Below are experts of layer 3 (counted from 0) of a mixture-of-experts language model. Rows are named router (the router's row for the expert), down (a neuron's output weights, with its number) and show model dimensions 0-63. Each number is 500 + 50 x the weight over its row's rms, rounded and kept within 0 to 999. Numbers have three digits each.
After each expert's rows: a language model's description of what the expert responds to. This comes from a sample of Wikipedia text that the model never trained on.

# expert 15
router:529521465496464433460403553440549573467495522503426486449530487417455426491494422501542522540428530537429538567561548424501502513468488505471486442483520517495398567564462428509390470492507471
down0:501519459504598525550409509474523525416649494544466528463431488508395455526511522380500483489526503447610492477472428538542439417565514410505506474526571589518498473444532481511395534486553544
down1:519571488435467528504468512438460512533495350455527490544400584497534495477483562508445507454527537467398522501516513410456465626539603480485587557543586380421591506477530492582537593506513580
down2:551533489548467436536493511489420485491623511514458496494485439513411477509468532504450507443505513477495517583471545535521467494353446555499477546479467511579501489530540485425490405558555456
down3:461475487522471447475498541555586467452488596499397479429512557468414577583595518556456496573421489541522634551564562481459429446557471503461501587461542581468451542421448602398451503521492548
down4:569420435547529525506530504487477486561570532482553496466507453557465555421448482520466556435506539522553468531440534502478532425425584576490543512494502529436572439468460453581498453482556434
down5:474529561447476457598519588467440576436499509537525547491511446498495562589494458607526495506513483495522538514541487528476615556540473452434610543542476512562456424527533439484544533496458507
down6:632437485546574479501587421459497395551472476415631448550479461441461430585513456401494433485509556507472572464526463549459536530397538514460471456484597488496545519548494468481517455438517480
down7:414539524501527455517460499435481546484502548500522518526477516556395460452425492593459516531408503461601485471534524484583542569542478404491502477596567412418436501498533416451500480388498449
Initial capital letter pieces starting proper names, often in tables or lists, such as U(.S.), S(aid), Chen, Rotter(dam).

# expert 16
router:475525515598581616558558492463501451552515572483458400451511554563482470519515530475492517506508555524532567575417445418493489464493466483504543500458500517566484440468529487476580516529485535
down0:488524548496513496473508440515512459449488465533412585458519457552500493503522553470438470584565525406476431590325526557438514464525466485466557521593564482524493505556460523507555561496522469
down1:505522467544568513514510467427538574391534517552515501409522572556476521492511568511516600520580380480654538500474497386516556462448501482397499479470632496463575428480488549505576470413519432
down2:502555594521473545467451534454547599403492438530362429499483493475526423500461527474488602532431570486499502501608454488471495472517550547528469511414528455496560552573600555477487522432542596
down3:462445489484430558544468495618526521539515550491543419470571423426480565480503503410469534465488479490511489449527557479500458581479367512518496493480544471467570535494503528544546605459440514
down4:562488590390476530481427485562512544485517585455439434520493478488571523505495468440612480525405562454530524495442471528524481434432486552470426417520503468490493556637418504426426575499535630
down5:439560490542490479483534433555503477520505470407560471401514472520437529515612509578516509459521478442503470371525487430419516460523494497497481531477467523576576501516491489622483553464479439
down6:401448442529537452535504523541521461494518493554438507574421445502515577591542468547566490481450485517446563520473534522563448591473472561433434477492464449495559551549535367554403478412536447
down7:430581503517475365553575430516549442546474551587576442520523487487469570518549451499453511459494544524477557516545487520547408582465494487504448491509517428463531461445558483462545509477505448
Pipe separators, punctuation and labels in numeric tables and census statistics, such as the | between vote counts, and "from" in age breakdowns.

# expert 47
router:580560516488546564535445435476509488618507553459423550475499468414439586484532503464419520480467434455578481555434444388526460499475478475502438541539490585519601490476497492574547433482514439
down0:565533446474532513435519347400400469519585471432415485486531440573521477497527469474519490561535499472516526409459524378457431459480405473502538473552493384509486464401461465522570497484487552
down1:485479471476474527536380504567472497551421501478516464590465602523477448444538545556550461447533450602566467465484605516531490511456487530523549447530527501548446538514508476549527446498529528
down2:442480507525488495605450445446501485549459451519494465497596515440457508447527482481583559491487591521426566503543457458490505548467561570452487503446554531494498578429424373552431510466522505
down3:492468490528430503423572477524573477400489451557527459499457499513462487419591559523495554505493476434419516462554519488467475481527484394494523473482517465461519476509423472580570497497514445
down4:501488455478491458455505423467559491557554500497419491588563544537488500540550505553555462443533528564547436507508475442407479503500542519585527471521450510495522493501492616497570417455485540
down5:407386510502501533550469518496577499522486576534491424536526492479400538496428501467477491544419404674557513474397546461438508499499543437589487552512529515520458509556512486456578535510497539
down6:559533486474482592468552527453464539413493480540573515578443543528426475528484541542546493492467449544519483549550457423491508549461494495518485523469549405550566495498478515553523454464475531
down7:434444481431510513517544458533461621529375550520466522528473555463510573484510490555605414521446457498504469497575533462427566506599453440372602376459462507503491547586461468503530449583463499
Opening parentheses, quotes, dashes, slashes and plus signs inside names, ranges and LaTeX math, such as Qays–Yaman, client–server.

# expert 17
router:506517487512468479585574432388545502446541521497543569511474586530580531412363475544406468455596449481487516534480466482528477512462495469583477510503540537415577585454536492551523445437559486
down0:431520485479526500531517573433524482408453507378500460477420502483525477450452492556377549469555423540607502476479473529472501631444481518472593491576484473531606610516568509523557483489516483
down1:484513514490573448477512458442442533492440520489503503549522537521530477527532426515499556491467570530541509448477450494417415404525510534499461537490540469510529468552496479417432502530499440
down2:495516528475571448445537557458485438486455507587555502519537536545533522531552538558392465584523607451525498529521563505451512485550397532473582544484517583539493509502486528574573445543447589
down3:472447520511523426499465539462489583449514500442455464435496515492522501444519559565472494512459501523614495493502493524512525549448589423500501468486416486540604544464541568431632609556589504
down4:530484545401490473485484502531581570429543503502483497439424586514539531448585517528521488555456574500571565492533566457439437445463500456532456467533574515516471450520457546532544477543435536
down5:509516588436515498429563528504562530531598534427426464568629449512509512447548452554462535454524532602562537492434433487562533434493533611558523459477482496531533460437502497417556597418523487
down6:540485533531523579432553499542578571406411592426459516545473498539420553516459461569573533491472556543564560546581431552442461564499575513465539460433430469540446459535463490466482467491490525
down7:452470604488481488498447528469444468430518538471533624511396399505501493468526626520492550407474480541365487508487527557520578529555532571470479487510529483473584533553493540526509454485504523
Words right after an article or possessive, mostly ordinals, numbers and position nouns: first, next, each, same, top, end, one-year.

# expert 43
router:466476444497425492394485405498521563517570467477320506495523435454479466533528499508482522467516476496549405568546585406438535464580473535519411506532491461419427496494475486484439451544393534
down0:530532533521471501456479429476467411452480489456544416497555581497456547542496365537521563465470425544502538453427520600479619546498435535539547531639517520566547434446441541498509512518477516
down1:476497513525517588525465558424481529525448415474498425461496512534446509498515511465452509528512498470514501507389563428583524470529509427569456552575469535516626518449536517631396532490484467
down2:458424498510567425517537470549533495469468532456599539512488593496447462511461410521384458568495526571455554509469481541524545482410486450539585504464498493521513418424493591543529430577554441
down3:530537448505640500491511507547411539556384583554514589528522508522517504472482509410578485482529486533586509541447468494466540470567523575445529563542560503432510520565524504478539548516532441
down4:460503354534493430424461518479423510516515548487468518546489552546470520533526474504534444578405428481642482505482484571534503509538451408494541526434597524419524469481530498497591494516477549
down5:507460496442538468511459534520418498579447478469425548547516567410538557524366496509611504467496517466521506497509458493516591436438504556496518466436497447574521418507477526491507545486607457
down6:478492583495447536526580494601535511477561421475535456520467552538425555519446471523535504407554561410490434559420571560633493513437421447560489499530463495542461492475533481518404525516465495
down7:477504562468464445537552506534400490531466484425532448513430563443456465550398457477467491482473440449415479475518510488494539568531513589425354491468556495432464459511434565463443518479487493
First pieces of personal and place names and name particles like de, El, Al, such as Tom, Mich, Fran, Robert.

# expert 22
router:434491507542545552385510508544545443528580449521604519456575542419553483382459536554484531527564422488460501508463424463532440420488484444411440509543569555547494376552526549481475513514524465
down0:503488584509564502581510552534543514469429439482390532532439461497501446532606465528514504446489601530521550522475519466506451551483445438550552496527407390527547541489549438529498388491580513
down1:476551521452457539460443609484485452468517570528496517413527421414500453478498546492514429519486460468439580444494464417544487484477422513535348488459412424536548529522513544503438428494455539
down2:564548458479496538467479551470427523533395520403485478523450449445554489517557485438550449535416455503459476494497510524491525506481423532509534521484553445569505437592429587564581450506459498
down3:564478651508510458537446488468513463509458481514459503539513568498553543505606570519532494422483526538503488472539541492518500497526413554505554511500548441560520575563456524564551496459469538
down4:555464513503525530566555531443528518433507540465467527468488567476538449461504533472405565459509613440466431441439519518501513505509513423522436395437549499483460549486473492589540460534509446
down5:473528393414419547539534475476524510545481466487345471488530514409399527578495485500469571547508466408569466501515446538406528522518471505369432372497470553482549487599458486480475489435453482
down6:442507382499473411675472495531512493528507473473483433469456541552515520399593524514514544505464472512570457532502521492534438395431481542499517558431621476478427496510527483482545442602507543
down7:578517525455489455481435548464409466544547526357561432439501499537503474538474521581467465445441523470509516590523588537519453446525393468473428497520481541558459524508372449478400493447479538
Nouns for creative works and the digits of their release years, in film, album, game and book articles, such as film, novel, album, said.

# expert 40
router:546453485533504529491419493554537514586489567425495436420460445440540502485573500495500462473491454483494562553482538403514487506439511494413450492512578584522530576442543556563515551520523417
down0:498439549467408514472511416461454529508543446479497509478493449525509646416443502492489491487502476540632469537478441530449505457468447534543553461501508519462567466406502492529573488472566481
down1:528519445527507542499512537543573463479546443512452527471447575479564344430505507552528561514605474507502483552458541457411504442470505488504492544461402447474504544484443623479537625540453484
down2:429425529614471539478497523410491560485515518537466424519519469504479504483473491501400502550468531518469476604474512546489453540451445539504415490593581576468505548533532464466610525424490518
down3:571501508553435524401469469545558499549464464482489530516519503448508456524489587465544577498387560517544413557509512466492490535552451355583452574507565493420504437452508544607484507401470540
down4:434460491507485538439502497493457560446556491477533471582507548562552499510488486463566465472488461380512464522452488499444453482452496465526342460573515463475505441438506523396442520482626437
down5:519530490460481543506523507435509504445505584548487497497426537503403421502592443515533522546533504591437569482461457533446355539447488542482457463612471484518478561426506459549534490490386419
down6:479450480407417550544465525450470408472554476466510484627624512528521546484502512484475514513465444470497512524442454436445571521508476448549437418528574438425448492505493444588350539438503529
down7:496458454446474573541468472585532557417488521484520515521486530387495467475524538436522577516403499436629562556532522426455432513450526508493510437508392531515503472496521465535484501554377548
Opening parentheses after names or list items, blank spaces in tables, and century prefixes of years, such as (county seat), 201-9.

# expert 54
router:521497499557432523486413500542544517553556616543488434458474531456441431531521545548526434523435494461566549517481520471479468538569375449502520392548507609521472554510568511512527530506466384
down0:573405509573575485440548434513488513541515523532474500463517465362493608513481421434532438515363557427538605522488496536483534448523491502578544558469537490504495497443518410467489549486502515
down1:524491581523559510575524521498435493471490536536541568470419514478506477444497529507536519468506481420475549581468573555495511451477411536417558503479462477470527477509424473509545612475515485
down2:466431562480453507437496502575421432416473448556513500487574451493508530601501546486447549469509491452597469441375492563468493479550461531500456471499489395519388475415605434506469485543500414
down3:469475439486523538521452422497491477493538489520481448560628464409452432524563543472458529463455480598636529495564492426483540545459530470517610565568579444502494490553457467498539455506524592
down4:541536528513468384527507503536551505495514482512526516511515470406540537523538435491450549571563512469517503566413564508604444584510548502501447533579494543554525531431491606534433469500532458
down5:500486490566564465517548489499476501518642561494518451498452535546543466520490476513390430496482547562611481517525614521550484347487508484491529590539424449495535485505554439510464542512422511
down6:545386556501541483504532471467544547618495507529520559466533480484549566574484479447508505463507539448620454480509432502450458414510553519480555467507483519518511582506446525557555518468466603
down7:519472439462521629475524553541473535511512480422483480563558425475555547476478436464430512462569427465508355499509371494491589512504514322539449509436554509491524431413558355557521484560517604
Table delimiters, opening parentheses, and first pieces of words after headings or cell boundaries, such as Kab-, Dep-, Ch-, Flu-.

# expert 19
router:503502535598447588470540415621491432500501428415403478519420511450559522407506550542561482474550489446507471453427449591553393396543496480492505527545592449496485497456462561574517530494472526
down0:470433473549587452537452508497443448496483457563531470560458515542514505457478566468515569564547532453468547457421521516462430486497455512569500569526504473540521510522469521389464534482438492
down1:457422469500494468596483449539452536481469468405453462487455418570471529468494483517505505520487594540590565494557473469576420510494597541511493451550523495487512552486396487529425517436547471
down2:517462468485516508536438512597459464442567555478476521543483617493389569527458537504543474639444449478474513520558627485457431467484497501465479556583508545516485538515380501391533461500539567
down3:529489497483494529506431586470521456509478592520564503561442466497448550544489402471449558532399428459480441489535524505518444561532441386581481544512473509600486467400500598444543518555545534
down4:451528494559564519482415444514471532487479511406603448484446463484498440557533550473436413552483458483505454462493546501517414547433420445533499516482542483529476457567538486533477466502565451
down5:553551468494569560585486567432540532489472526426539504478444440482476517433456471531364414585456495422449463469617473535501448508476443485498533511410408524533506356485463473507460479460406514
down6:581517527400578475498475522504495467487490512519486496511503530455481442476532432547469475479409510493551509432483551535566572487572485363513526525538516484483464514507430434590507526534525562
down7:566525464559536523488480531524407419576492481523514540418459457509406584555458480625422523532508478527560542437551452493463454522374453530469459489484472534508495477535542446494513538448584429
Closing quotation marks, parentheses and brackets, plus commas, periods and pipes ending a name or title, e.g. "Betty", "banana".

# expert 2
router:609513487421503574505407505523515507476566453479579490566450433444457473491493528578540525563571507590529518537478472551520471558395484542566487484563540574464412502569495490482502508587547485
down0:494505521466493597418599420518490460540434503445525503479466545446482437618426516588474489555514480504454411457484383461499428591584440515474571524605496411548445398526491431483511477458459547
down1:532512503449444535614515330558465453442480449522537542492416530456489489416518482475549541574453524531589457564452505442567508476517524486535432553545542563493384582516491578368592444530552538
down2:503550515593498463474421571444513462402522503449424485463516532472441466453581411383448512563453462482488516487419501507440497528670530558509469509474579446504449535458501549467500418491402504
down3:465497468598553451456598508518385497505497505578488421492530452458491487511561449520538482492522507430515484425528529486562523614513477507393522536508536538466468510491504457516554579494567474
down4:506541624465494476469519452526443604461577472441455502525501476512523512473439491544534558489512502543533463502529473602522472566478460479466534539516475545604534505544471542443542451401461462
down5:496556542538537501476536488496507536480523451563518537481569457407568534525494594422549547564525448448536499480434571463510539405457546519523460499569520497333507486522517449640451556595509522
down6:478478480557556528430454455523476496532516568531487452481545506538470566533537334538490479509476534420506556485454508489419511476492484460554427433484530457586550451445573484476491565530548522
down7:445536446533515473477501415566446562436478501385503436517404506466518568450442422594448496461518475536449526561456411503434537546498525509475554531466498502518482483468510455557429537511534474
Single digits and small numbers, chiefly the last digit of years after 201/200/194, scores and table figures, such as 1992, 6–2, 87.7.

# expert 10
router:590572487574421421506366622501566525495423497539458393431545458533473460495476478529510478494379478537512610620521480355491535426490408462407498497519510477494419452487451463511523445483489496
down0:511485488518538509571481537429527539514493501545488549470541466497448555584631523481557446474543493453548594491373409499404550494534459490549536572507487471491484480581471463487608502469545531
down1:554539449523544589497518510505371460549536505480595510568498455535514431456496554588495553482506519483561480493502526520457580535510467534454510447472497419485533396489485424526378492460488497
down2:485520530433479487506448519466532552478482538505561495563606519422523492446524517509458490520473465576483501476507506516456439443642518543423548522441477483519446526609546524474607550425373532
down3:444552573452454430477473407540517496429529463497482573528540436488517459561601427400513564509488446458517518482581447386458506502540507404554443468418450458525434402459568451507515529546557554
down4:516482535534624546505438341431410418437503510492468542487423503483461423488539500513511463488487593528498526523473490506528497488473407511497461565552504518632391421456413452365475475416529478
down5:531504492560515456479548385564429577543507554430501535599464492493485513469512475503558546403551423530427538474497493511518497491513586473469593461464543426422407420516519557522494479471483506
down6:554473541505461515475455460467514505515550595566491534577446455546491519493483475584438495508541574429432560535452487476429549575465511503509489533570573534506439491429560624540489493504456495
down7:501390477517504465514478530432510545452484474601449497566639431478512484484445490408457432554443424521505466491516513507435450451521487445542572469458499583499578560498451564475608451541509461
Single capital letters opening a name, abbreviation or acronym after a space, colon or pipe, such as G-ains, C. maculosus, S-AT.

# expert 42
router:494475457526490441489465514555497469594578573505487426467448542446438447440596533536546369513529418430522526492471491414553429555483422443499532458540518630490564537461483571500497468502457411
down0:485510488543417479496508541449498574468521461533477507439395461476470534461456509520495510481443506525587544450471498475438541606491545455471493471440537463506428624427465456567365498483566497
down1:569532574490524565418467502497503513532636483408513470535544408504513505482497449424518430432554414570516494457454421492577479537448588472500538492482562477500527472537395637518467496519519548
down2:551417437427589434480535456562588440431557516480501423542544493491501485462438342493593517498462537561620481509451493443512421468518455594469478492514514610539504547573498487546511532498497509
down3:487554424539530485519555476483489463470513452477442632537511425471622530499465503408527506437461532473518549537470460422440499500521486509482488436456475465459525481541491520410419483509500479
down4:367486432507468481552487554459451526433434457524521463550496451500466430515552462464491424444495464533438420479567500455490537510454456484585456524554556492442468498537462541527482488460565572
down5:461543465511423531541557532568498560497529422518604451480446499566499481463591492509523484531534484409581471463434500505428561468445569546516616534472584479450562518476497541487446507512491490
down6:465611514405572520460481505489543500490427494483498496580445441493492623496505527526535494530507539486505432423467467581549523579487396449483441493546558482497615500414618521500479539498548407
down7:543478484452566537565509556502499572523526519516571476457489516461454535472557503563492464451423448519409403467442547533541502507541498547509343534519435562454468469405498537549477517539531496
Spaces and century prefixes before year digits, plus dashes in scores and times, such as 201, 199, "October 13, 1957", 6–2.

# expert 50
router:506452474511454543586434451533512418484500510429390445380481556483469556504472565519433467420567443446600508560468486453501475477501487476475442499594515551508495477516470547406491483521497468
down0:486540513475445526486473520444417477478514453492470426490469527503501562531448522479538417523576543494677539501525553505451512542530439482542444505536482539544538475552543491385584544468498480
down1:423512535488450422485412516431541516524435557490514509640356441566459493522424490479468406466480473514535486533503467476491529506442478483416477507465417492566431489521444526442566502426525479
down2:545512569483458495429515518414511555400482440504487508564544491493431468553435484490348440460421531504547390503506486545589476471578479514536573553502440595527554527505584396521512516552425511
down3:538530458454442467473380569493544532423504534442461533588609472479506483486560477485611445463479550502452532505486475540532539572498438504450553505512474591451503590503471539531419491553465497
down4:498460494438507431443518483496524580584472517619472459530510491387439523475499501556448528525582499602342525469539528502415424506514474500561546475497499471611481472435518524493457451446490469
down5:481529346532546385459552525432388546502519476575573426466484467473472461606459469444559528579460526465529519490552406516582475524545458529521525491430500538465507528514497476435434487521494480
down6:494550431413478485440506471451527556459490453534459490572547549483435505496471421493449601425532465652616458532535491502443510570407518553424538523530624504497488487478453536446485511480544503
down7:529491490506551396518409545463505479459499482441533498546512449558486533412463527521456655523487543560407483625494533487540536489444501531450420420578481458492491518447522509427485500425461503
Periods and other punctuation ending a sentence or line, often before a paragraph break or heading, such as species xenostridulans., 2 June.

# expert 57
router:569560508550508468507422505533443488525501444514559470509525432559478484423464470564457526519524443566491485475477442520503492526459518500424463583547523396500397530467420515498463501485572529
down0:477517553528505491522408541462517497417451525499574505417394416492491582524494577559574462549418524468607552529480433493495512521467492443490451473574431520513532521473501555559584509390472494
down1:497593459520547482456513493502549501581460478465448419494456571537456427510456547481450512442538475489554519538588533461551467587473453444524541512446474412505538494454540515470457493535489489
down2:494544576401514473448475461522496627505533557516455447473545565461464556515576476487497447465469446535493473407505534538456509490521510495532543399465495481567519499472573458496530569505545559
down3:606488450494505509502524471482423457507488488544503464424561507516458490495559543533530514501500480535482567496428545454475408404517445527425454581508523474515483462474423475461406511544563543
down4:514532537556520470388464564520529415468502465470530522569476577444430433464504491459558525466407486480473498495451508365544470503502618468411565539567519534482454399488525583501502516454607461
down5:518442451567562497557575439575612528535471506517500491503457530516499468520608552468484492529595425511525504475393551433474578528395470450471592561453549558463480468492542484483432469528453402
down6:490549466443520528451529483485444503683538549436486460444564529526444459466563584514567467509536519444493504484513509434529469528561560495573464414505482498539443551485504486470423407522526542
down7:504482491488368483513480518541545587557518443485465507435529455482427473509469460527471408621452539508466466500429478533450533540543565480433538418542523546487460482453532467544563458440535483
Common first names like John, William, Robert, and capital-letter acronym pieces such as S-EM, C-IA, RF-K, USA.

# expert 44
router:495480495538502457512465547519517463525511624488440452434466551455484445503617552479484427511462476468520549429509562413508486538513444434497569488455515527490542562480527528544504543474536412
down0:432472495536472512534383479599462423526413408487477459527644479606473526465531532496474397506475530611466460464516467487579525453490535632548588477495506524517486531475479483562601484575397543
down1:415467532516511526602593485531490442534560407515505453487530514567411443446495457506634522477510487485480510427473484493467525475579442488636613541437501517530519442452542352528507475489462515
down2:438509492487458461514605507457600501517470524479442418486558508405425458428579518490424529565421515462560480443594449523632531499572441524540449478511516457551467502570541465497485453450531534
down3:442513432506520504505493422543475483504606497463582553553495509515517407474494474491439549536475410567469477382527472497528489509505410523553525548418553440437507475549558486404472409571441499
down4:450488473538438489489475595483535459493588503451505446549537469419529514540511586520405471436496440517495567438509495514466606504498497579501446603439448466477586580572517587491531507507511555
down5:500422585488503374504436559569446517596507493465449459426495603498475485507469478514486449483574455430615472557543503481558538554544539516544498466531467398565419465533517477523526463533505518
down6:428504433541592462530516435513528548387605496471557547482451545499553521399503532501523515476515482413441501446413437594538571469581484483515480527469474574517581505505530518548588496505576496
down7:548480425581531482490434358458535564487449481431419497538408555491495390591619584519531437486623462513403476509482493591541478490453516534627381464426489493512500467376483594604476482521524564
Spaces and dashes between numbers, list-line hyphens after line breaks in infoboxes, and year prefixes such as 200, 201, 199.

# expert 56
router:541502466484511446543399522490466477496523476479578524531526506485512546477458458543490554585502505520491441496484543522468546545520498489481406472473549464532407519554383564456475480480450579
down0:493573427482594522426463471422480451503592465557544365504533440516483558520502458542386407478622461503486547575516531565541487577495493608516521431513486517506516420490530477475451447499501460
down1:436407555602503468543559523503531432448425499611483531440517522533555579407502460455518518442459509462492506496536555536495490582533549547525437506460491532487492609454532423546472480591483501
down2:450507506457468514494439506529463475526491486510511535583578542490598527430502535556472464438538516490541454562458524543604573587478522566461559502461480514546544452433502543484448444497518496
down3:426553534480489520456511447466486553516556432502519528542526525538516491628536515552507398505530525540394538484522451615430588472592530566507501484512444521430534399480550509545508516458474551
down4:466461459408459522572556421438475425612420487497503474536506448476515513564497512445521478559540507615490530516469557419512476599432485488520442548568553501523563417464554502493423481573574438
down5:473591421484421472412493509563435524467443519543534496483514483500522579398528505516361419541510572498511518536576520502482516536447514561480470474456432528470510550589500482603589491481564519
down6:440481566493447506379445513528519530378520476411513461464494427483364519475512440504501470517426562482468521563406459442465516453491522591477498425449497425483431489467521446546492523532485508
down7:558488590471570433501565508484490435529590508504481538448567524490453559528440521457469383543478562492464516529529466416568538503551519467516478515480489536502562607511476470473467484491444562
Given names and surnames of people, and nationality adjectives, such as John, James, Thompson, Tommy, British, French, American.

# expert 27
router:494448422487527479515535579527433494503461528566457515533453492505542510520561412421575431535533518420413482429543553521442484563467558501558545488430494497419580535529467493578514569390482466
down0:569609524524485509589444595503486456465552520551527470447511498465540508587539574445467512597459404452378510559463508512574488516462431482526471554592520499421556490539363469492416496535485528
down1:596509519524456543580497572413544567387538492485509458440453493534452484484485509436442621411459521546419465513523461442490524444461559513432409513496534473460453508485410517602470517502563561
down2:510550597408510543489521553442473476510473413471604563533408507553470497572486573460496474468469549509455525509660521504511593475494526494595506485578510481504506440521486557466528508508510495
down3:558482463553417462525491603451462450457499518601644448492455519639457450556521543534510507490447425481527525515460517534462512441470504529534571493508565581455467555499483588475511539396571527
down4:452407437538510481584514513479521535516505478574405532500559522483547517379594428477485459574437453567527507506473421483435501562531531486539445465542384492557549505510412504521614489509440510
down5:591504509465491468496422344508538525511490631473496378510466453443503545460463515498488425539516480468474500492543537551516436503429496455466429469556412472552615520476488466487601541451435510
down6:443618518452503600433534481474524472428465454533503591422533484535402501450516557419479456604518497493392503506437531520475480498512585499399428475489470491549503453452544478468583480560577483
down7:565426459551470507558497467556474481501395526526520420488550616482440480523471460547584478524421539554531483473567537447413489507513524477490534546510490522491452431584559435577508502552512606
Bare space tokens before years or numbers after "in the"/"late in", plus year prefixes 201, 199, and empty table cells.

# expert 39
router:531399618527491565577500532586599448502521533483482464401441558460491574537528524492440525484441454533570539575459525493581406543548463489510569592516534553566476505468467526511557457563440512
down0:504515460487504525460440448521524477527538478473528401546481512480461450446500561423570490436546540495416396475514522495470521529532541456551493554602577552476472448524437524573516531415489495
down1:516470478547516535481489355455500447408427522421489496495473537531541489512387549541440596384437523567558475522427423535457510448472475503493594500486500529461604521553545413571544474494422505
down2:518535475490545431521447496368500471487492488600530534516487495466453514545466415504465456532467520473514562438485458519474539484410490501480508484507488497442529442552573525539600556569489470
down3:535516499451515485456495533473513501484470478491555422569486477523485479590468527478388426550545568553393480576622516412448501547403464515526529469557511546435477486599550473495455520468501485
down4:529580556423548453595473549514403549467462452425500451468453486601565534549408472446479514502559404467515503482464454435517507510463496502427511549504453551444570586501483471470561451587598443
down5:413474438490521412522484461475562521551499514457528444415544468441530468425536428434441517554504485525445564505570533416548525499473577417449427465469495502567457500512514546443540506481512508
down6:492538574544470442440479518595547445474503443554457561490542487551478475496501476467501487538436443454667463614467530475608470556479544406435413533460467461551573377495492537533440553474469581
down7:419447525478466473428498462507520529496479463508517536555418534553551456501490434420531465549515544493536532512427443478500410476472472509454470482497493547451502515559449563504485498530517440
Quotation marks, apostrophes, 's, and sentence-opening words like In, He, It, On, plus non-Latin byte pieces.

# expert 23
router:420484528616562534498548474592508508550539518504474427476481514526522395545468569575480494514498486501497511549438487560511447534458531509458416501494490426480488524523562546408477382457475453
down0:556505553535513478567617575521530522471433542568537510488554432439478507439515470461516518493473462560587532521535480466364554496518489418499498440580480497652438532549469556537437491403530490
down1:547490564507479464400407470488517549575541481531542495446510577417466554446495560454497488603513492504496503405455561539448522550524516445536451509441480513571561562549544605516495513499508506
down2:513496449467434537492518578437509552457445537517524482549581448440469484510477533482430513516507557572505543542557493666475503397428423550477543440508456481487471448519537583569552494420455404
down3:561389456527499443466514448468454487494446548513581456546485419475542509465571637486435526456474494495495408493539435541464460491390543461533514588554436471443495512499447435516447537505506484
down4:592582570445439518493546528608494424594523528530478441536559563426515591491516556475417612547505458466533416552452485473481561497511515463475407483493499433444580439531518609492604557424461525
down5:511450478463559533549485557506512409480484462462504465549527476527430502519518552519548483512487480397479568464422457521505529497495564476503393447481617519409474444491509509538503509454496502
down6:487486467563457470463591520476537500490522507530540485469452545523475443571449510429464542602513564587518536473455397519406457483456569516482533498512497474487514476565473545536538563543541375
down7:402601489546501537479479507520565418560504522511617472524468505396396409469486592506413471558504493525389564509568480509517537481491540513537515452487416519564482529460546495538531513571520490
Words opening section headings or infobox fields, plus key nouns like album, election and season: Death, Personal life, Coordinates, Total.

# expert 0
router:482469437507561445480552465500427502522438534556640528556455467490574382472433495482507497460440458547491405484564478499521586490381595561461466581510495486462506478449576479503386488541557499
down0:475500480472535489496532535471493491401484448607553524455453498560572481514483484566463459515558590433442461420556510594529432498408528501479457460526468506552574419499523446539495533552470377
down1:371488552561485521426424556526470504591475503473517457448492504435464477501462459488426496460513482449558567406533557446470481527519564525471560562475444526532525484392576485450524494629486466
down2:485525530583509431512541488598492493539536428490490526581551472495504455493582526434554520449573480427513441549543472543510493513548458527426430588527499505468442552490494518500469487513504483
down3:436519485471512450554528519482540467512568481591464546488489385456499515508397465486576536534394466426450552436488551476521543435534414524537448539575478537549450504516514567437568476558503515
down4:524480413405582529477469570538505477464532519559505588542521521520549503486516582553548505447486454452536497408567505564470433499457560530466582471610499514441561386470511535421460565482633451
down5:516471506599483533537583477474433405551478530541623458426472457587578457584464594473547485472362552476478563424529493471515514441549547546491458590565560599516478449496562578566461498480496481
down6:507556555548451597556578507567509472553624419531511503489556479577558541455577524552447564476545508493565432509481545481598439555617475511510508577532497521583543540511494523443469511515482527
down7:452539542483477531528504474533458531488412504548472557454466443488512497497451453486483535515476435437366488512554510506525449446570416485507448465470550461433509383411527503479491500449486431
Common nouns for places, infrastructure and institutions after articles, such as school, station, River, Road, water, train, church.

# expert 45
router:406546549530492540631566405444540515546503510464498568424457471445427596449562481535474534471407450437560515549439501493555452453582499492471462493460525539611492445433452533542566509525450413
down0:523425491481532482527628514548501461479506525459392452445424475484441431488475530524543505553440546449533581467482480538487524433584440558510565558530468443475497490464506552482424490530512457
down1:546519494474586463431528415454516476539505517465410467464682470586496523416485532528629478446590466514483518516600442565452578425545527561529551559537527419551532496432468429464460505505489545
down2:412500502401491501485542514546478478569391504628551534464490485598451477526476468487557522528552473522432544576540464475504486428489444510492550531436514492512489510508459513515447450446536470
down3:473406494509464449660493419530577546486491471566572486529481530514537419530461488537484553631480523603499501546521487472438502484419564525490496510504525490482457518562501489410563450551508558
down4:423528508501557555459535382529520517470468478461470516519386489499489515479567546518398522444380522522513543456432500553434520495588514457532485492447523554416521470486505489457573536430403477
down5:462472376542513556515560548466435552499519498495433459443486478468486521618474580503499487524566504422383479453561435566451433530557450565503478524431445514472498461523550466540479573478484497
down6:551473542520501465458582486554642562486526438484491587537452600513426415457527531595416516558543479525545502522474486524540483550526456575442442517474487413557564457385462488573496506504572486
down7:524515523479531458548535455530605584470515552549472483574584631496576469433512423421518401464464420425584517470563521462559483552510482556520461592466505473515451595516526471493561506513581508
Opening quotes, parentheses, hyphens, dashes, colons and slashes in citations, lists and compounds, such as Athens:, self-administration, "Right.